Below are experts of layer 5 (counted from 0) of a mixture-of-experts language model. Rows are named gate (a neuron's input weights, with its number), up (a neuron's input weights, with its number), down (a neuron's output weights, with its number) and show model dimensions 128-255. Each number is 128 + 24 x the weight over its row's rms, rounded and kept within 0 to 255.
Before each expert's rows: a language model's description of what the expert responds to. This comes from a sample of Wikipedia text that the model never trained on.

# expert 8
Description: Capitalized words inside titles of songs, albums, films and shows, such as Love, Night, Dead, Girl, Nothing To Lose.
gate0 [124 135 105 108 128  59 124 126  63 105 115  95 109 135 133 129  94 165 169 117 118 106 161 107 126 116 152  97 125 114 121 147 130 111 141 160 130 156 166  92  96 141 139  72 136 134 123 121 128 132 123  96 106 152 110 119 145 189 132 125 134 134 122 140 136 103 160 134  86  76 116 109 144 175 100 151 135 121 118 146 124 108 124  89 129 152 107 155 119 118 102 146 127 134 138 123  84 179 107 147  84  87 116 138 133 114 150 188  95 132 149 108 131 172 112 132  93 105 152 136 123 118  89 160 119 142 140 147]
up0 [146 148 138 149 105 143 124  92 138 149  81 171 110 135 148 145 118 100  79 162 131  91 127 177 157 136 122 117 145 115 171 109 125  97  99 152  90 140 136 132 114 138 164 109 101  91 148 114 137 109 111  97 118 121 164 139  75 102 143 107 128 109 132 114 105 126 131 134 153 119 131 129  95 105 138  71 153 137  95 133 111 135 142 141 145 116 120 160 137  86 175 106 145 125  97 145 127 119 162 132 135 146 172  87 131 106  86 109 150 156 107  81 142 114 130 154 137 130 142 127  67 104 128 170  85 114 182 106]
down0 [123 132 104 107 111 102 120 119 142 116 136 118 107 146 137 133 138 110 153 133 163 114 100 107 124 156 116 119 155 122 105 140 113 133  95 116 126 140 140 113 106 137 139  94 148 142  98 113 112 129 119 103 102 139 163 122 103 115 137  83 154 142 156 168 121 136 113 162  95 155 136 127 142 142 148 106 172 158 113 155 167 143 112 124 109 144 113 157 154 136 133 121 199 120 133  92 167 168 107 144 119 168 130 110 106 121  92  81  58 134 130 154 148 150 147 120  85 167 146 126 125 143 135 119 108 140 129 138]
gate1 [104 108 143  85 128 102 119 150 128  87 107 104 150 135  80 115  98 133 111 144 119  90  79 147 121 139 113 127 128 156 138 136 157 102 166 105 108 149 134  99 156 115 155 136  89 123  93 128  90 132  98 147 102  97 147 183 108 142 123  76 115  94 144 100  94 109 141 149  81 104 112 138 142 124 126 156 155 146 107 112 103 136 129 119 140 134  98 119 131 140 135 137 137 122 101 122 150 119 129 120 155 109 106 127  91 107 142 135 119 119 141 146 107 159 169 126 112 120 101 149 155 147 128  82 131  85 129 116]
up1 [126 169 113  99 159 121 126 120 112 147 116  99  95 104 116 133 117  92 104 140  91 138 113 137 143 136 142  91 102 126 116 116 103 106  67 126 131 136 147 111 107 174  82 106 147 157 121 131 142  91 143 125  90 120  86  92 159 153  98 121 159 119 125 132 182 160 122 129 170  98 149 138 157 100  97 130 156 110 122 158 115 141 113  95 119 140 125 147 178 130 102  80 126  90 122 151 149 170 124  97  68  75 150 127 141  98 154 160 132  85 130 154 150 114 111 102 145 116 108 101 153  95 127 149 112 134 129 120]
down1 [114  95 132 105 150 151 136 170 134 162  88 112 118 164 150 173 111 141 154 121 134 145 121  85 128 120 127  92 121 137  97  95 135 181 143 106 143 137 103 109 123 109 148 137 151 152 102 161 146 132 109 132 141 131 126 150 129 206 143  99 162 129 103 152 139 132 151 124 143 117 152 123 156 138 109 164 124 150 135 127 108  99 128 163 129 149 123 148 115 116 142 116 143 104 159 112 136 132 133 114 157 116 142 122 113 101 105  93 121 160 130 161 169 184 102 129 110 133 164 119  95 126 152  90 160 142 142 144]
gate2 [163 128 132  80 121 106 136 122 112 165 145 154 111 136 135 141  99 119 134 136 134 127  91 137 130 111 166  95 158 101 198 129 109 121 127 150  92 150 131 143 150  89 140 116 109 116 121 141 109  79 112 110 118  99 131 129 110 115  70  95 165 141  87 157 100 160 148 111 140 115 129 117 143 115 116 111 141 115 138 169 138 137  96 124 110 130 145 118 150 118 146 152 123 143  89 160 168 134 113 101 126 129 139  87 120 174 176 113 130 113 125 132 149 165 132 108 123 121 151 122 148 127 158 136 157  80 147 162]
up2 [163  97 143 165 132 154 143 122 118 121 132 130 100 133 172 144 146 121 152 122 122 140 117 144 113  98  66 110 103 121 114 139 103 203 135 138  73 113  94 136 113 156 140 141 131 129 143 123 125 101 152 154 124 109 131 148  88 136 166 125 102 110  98 138 112 129 132 148 119  59 108 197 131 133 143 155 133 167  95 105 129  82 143 123 149 180 114 159 160 182 139 114 100 152 150  84 126 129 123 123 184 150 120 150 132 168 119 133 131 144 143 132 131 135 132 125 133 115 121 136 131 109 111 161 111 167  92 106]
down2 [146 149 141 101 124 141 177 116 102 137 147 143 109 119 174 132 138 138 120 142  92 158 143 147 139 123 130 136 138 158 131 173 120 112  94 132 115 135  95 150 117 182 143 125 104 106 198 172 118 132 114  88 102 129 171 128 128 131 127 106  87 120 111 120 161 162 126 135 131 123 183 141 107 125 101 126  85 127 110 136 133 126 122 136 132 148 118  85 134 143 151 112 129 118 161 133  79  91  93 160 105 136 130 140 142  68 114 143 126 119 105 117  65 117  80 119 156 190 127 120 159 134  92 148  92 108 118 122]
gate3 [120 131 170  88 130 116 119 133 101 180 100  80 135 147 132 166  61  92 122 109 144  63 136 137 109 117 103 105 129  96 130 110 118 130 126 118 138  94 140 138  96 138 152 153 110  91 119 127 132 123 122 119 138 152 117 164 132 120 112  86 145 122 117 152 139 133 144 117 139 156 123 123 165 111  84 133 116 147 124  83 156 130 171 187 147  83 142 134 160 134 139 114 115 115 133 150 128 121 114 139 168 111  86  96 131 109 117  79 105  93 125 157  88 132 101 146 112 128 130 181 127 122 119 114 153 100 172 121]
up3 [138 123 143 139  96 152 142 128 141 136 113 131 134 126  91  82  81 150 107 164 137 114 137 128 162 103  94 140 128 149 137 143 124 152 113 146 137 149 118 135 137 127 128 169 179 116 117 109 116 147 125 113 120 139 152 144  96 100  81  87 135 118 144 163 113 170 128 113 150 138 132 100 136 117 131 127 116 122  74 158  96 133 163 151 113 102 133 121 131 119 189  99 115 133 126 142 159 163  91  93 163 113 113 158  80 138 149 143 144 159 185 146 155 145 106 119 128 123 190 129 121 135 164  82 129 138 147 134]
down3 [121 113 136 116 120 134 133 119 141 137 132 134 112  87 145 143 118 141  91 133  70 138  54 141 189 114 120  91 109 118 130 109 129 118 134  90  99 106 159 112  96 144  71 128  92 143 155 169 131 146 101 160 103 103 164 106 100 116 131 128 155 110 175 103 116 140 126 165 154 103 150 114 127 102 166 128 101  88 113 109 100 124 144 187 129 130 153  92 124 130 125 139 113 156 123 152 128 160 129 120 166 121 121 141 146 170 104  99 156 169 130 124 136 153 127 107 151 154 151 150 147 131 147  66 168 120 144 107]
gate4 [134 129 113 157 146 145 142  90 144 149 129 129 115 108 137 128  90 129 142 118 115 113 121 122  95 138 103 117 133 152 110 112  95 127 157 117 137 153 154 148  96 138 137 147 130 140  76 146 115 132  80 183 123 125  50 121 113 128 133 120 125 160 109 154 155 103 115 101 163  92 172  77 151 118 141  83 109 162 104 114 132  99 113  95 145 152 154 156 149 141 140 137 162 135 115 126 129 104 141 125  73 102 156 130 102  89 129 118 140 154 106 134  99 123 145  99 130 133 129 139 111  77 117  94 126  95  87 130]
up4 [134 151 105 138 126 142 104 136 169 133 106 148 166 103 139 133  85 172 160 117 105  88 124 141 127 164 120 117  98 123  93  70 142 128 138 142 143 153 144 125  84 134 109 155 121  97  70 114 126 156 115 162 102 168  95 107 109 127  93 145 136 106 133 164 172 110 131 114 150 117 188 131 103  99  99 142 148 128 106 163 106 137 127 129 171 157 137  94 146 125 125 160 126 106 137 158 152  81 107 144  65 128 124  79 138 161 172 127 146 106 145 134 120 143 131 105 134  86 104 154 110 153 107 105 160 109 107 103]
down4 [117 141 148 182 145  87 154 118 127 105 151 144 133 137  76 160 129 144 129 124 126 171 117  95 134 143 181 153 116 128 133  73 156 126 139 155 148 108 116 124 108  94 100  92 119 127 133  97 162 132 140 121 116 182  97 136 102 148 117 130 118 101 116 170 123 148 110 142 129 124 106 107  98 132 107 106 113 168 104 130 106 105 121 103 160  72 113 128 132 116 137 139 142 103 186 118 125 165  83 103 139 117 144 112 151 103 148 149 143 123 124 140 101 137 167 121 130 142 108 120 154 138 114 125 148 134  91 141]
gate5 [135  66 133 115 136 139 120 165 138 161 113 114 136 149 101  90 138 134 129 143 133 135 165 118  85 127  88 114 113 127 136 110 111  99 159 179  88 111 178 134 144  99 177 187 132 110 106 136 141 103 134 162 106 122 157 143  99 122 124  99 151 147 141 120 108 134 124 148 123 184 132 144 129 142 181 135 139 117 155 143  99 138  95 148 133 134 117  90 124 158 100 152 131 147 116 143 144 113 148  82 133 121 183 156 135 173 130 146 108 111 128 174 133 130 131 129 138 160 124 129  88 129 125 122 142 131 181 108]
up5 [148 154 137 111 107 147  89 113 115 145 169 165 114 128 175 149 134 129 128 130 155 112 122 118 187 153 140 131 162 140 137 135 156 170 118 121 147 180 159 142  96 157  74  57 109 134 120  96 114 128 117 124 124 121 127 123 155 131 138 135 115 102 140 144 105 139 107 144 137  60 142 144 171  86 106 114 147 135 119 111 129 153 178 130 115 111  98 179 121 172 142 101 138 160 131 124  96 173 112 159 148 141  95 110  93 143 122 109 118 143 128 102 136 128  81 136 145  74 130 114 109 161 117 146 129 141 103 123]
down5 [152 126 124 139 141 127 123  93 150 136 165 135 107 130 107 166 130 119 116 119  90 137  95 122 122 180 179 113 151 133 145 154 153 120 114 133 142 143 163 137 167 149  85 116 108 159 119 150 159 104 126  97 140 143 104 168 167 120 113 113 117  80 135 142 118  83 106 170 159 128 102 136 167 180 153  95  88 139 115 114 135 116 159 112 121  74 125 139 146 109 114 134 103 135 148 143 134 146 163 127 129 157 112 154 157 140 146 164  99 161 168 124 149 165 125 111 180 164 114  83 120 128 101 191 125 129 112 117]
gate6 [158 139 124 116 120 112 111 133 115 153 134 153 105 105 196  88 141 100 162 140  89 137 123 112 179 100 141 156 146 138 124 115  72 118 154 138 162 108  99  82 161 120 137  89 162 144 150 124 142 113 114 101 142 114 143 104 156  98 122 164 146  96 165 114 144 139 162 135 101 162 158 145 118 141 136 139  96  91 116 142 154 110 126 123 152  95 161 159 150 119 154 131 112 131  94 111 139 142 108 143 122 101 188 140 121 121 155 163 114 102 112 100 133  79 134  97 181 151 188 108 137 133 104  92  82 152 128 147]
up6 [141 114 115 170 132 157 150 135 161 139 126 125 137 117 109 162 126 147 140 101 133 122  70 120 158 112 104 137 133  89 112 109 147 146 117 142  78 147 142 153 140 146 137 145 143 114  95 127 100 140 143 147 106 134 118 118  79 128 163 100  76 139 101 152 146 117 123 118 126 109 117 116 106 137  90 134 121 180 136 113 168 133  79 131 132 152  90 124 117 156 107 130 136 123 168 113 109 121 143 119 132 188  73  96 122  80  87  59  85 108 168 125  95 143 140 132 121 131 107 116 151 118 113 114 107 134 159 131]
down6 [ 85 158 124 117 130  94 122 141 112 139 111 103 131 154  97 104 103 116 107 107  87 108 163 127 105 163 124 155 148 103 164 127 185 112 123 129  95 109 124 105 122 108 104 142  79 115 129 111  77 105  99 168 179 101 106  71 113 138 125 148 111 134 133 116 166 116 126 147 134 116 115 143 192 180 142 135 145 144 150 144 169 134 106 138 126 113  92 175 162 136  99  97 150 129  99 127 138 123 138 140 128 156 149 135 117 108 162  97 104 151 176 108 119  97 126 141 141 154 151 134  90 109 113 112 115 141  88 114]
gate7 [137 162 143 127 101 125  98 126 152 103 156 118 108 131  85 133  97 168 156 141 119 159 146 141 145 131 127  94 101 157  74 117 129 120 150 122 160  75 116 108 128 134 149 151 137  98 152 128 146 166 172 102  73 152 124 110 145  95 154 153 102 128 116 158 132 125 128 161 141 134 161 118 119 116 166  98 116 117 133 146 119 120 187 134  81 126 114 111 110 125 100 171 154 162  89 148 111 171  87 102 159 135 128  97 151 134  87 130 133 168 134 134 154 127 157 157 136 107 103 102 142 194 125 113  99 145 160 151]
up7 [148 134 145 166 119 141 145 119 148 112 124 120 113 124 184  92 126 121 161 170 124 155 151 165  95 125  90  81 111  94 135 113 134 139 146 128  91 124 127 119  84 157 143 143 115 107 145 119  71 127  97 145 127  87  94  95 154 108 122 161 112 142 135 120 165 112 100 141 110 115  71  88 137 113 155  91 134 155 149 135 156 132 146 132 123 141 142 142 148 128 128 147 134 129 129 125 102 193 132 141 154 162 113 176 129 107 102 160 106  98 125 170 142 149 129 178 146 103 135  56 117 135 143 138 108 150 115 150]
down7 [136 148 108 151 144 137 131 108 122 135 133  90 132 128 148  78  76 190 123 112 133 121 115 149 143 126 110 152 114  73 154  95 124 134 133  98 139 159 162 110 119 139 152  69 134 104 147 142 109 173 118 166 135 147 163  86 131 147 118 157  88 111 157 142 153 159 140 103 158 141 123 173 123 147 174 137 130 172 114 138 112 135 160 139  85 110 116 116 113 141 161 134 143 107 123 148 125 137 139  98 130 167 121 116 120 130 125  99 133  96 122 122 143 159  80 140 112  92 158 121 109  92 180 101 116  87 168 146]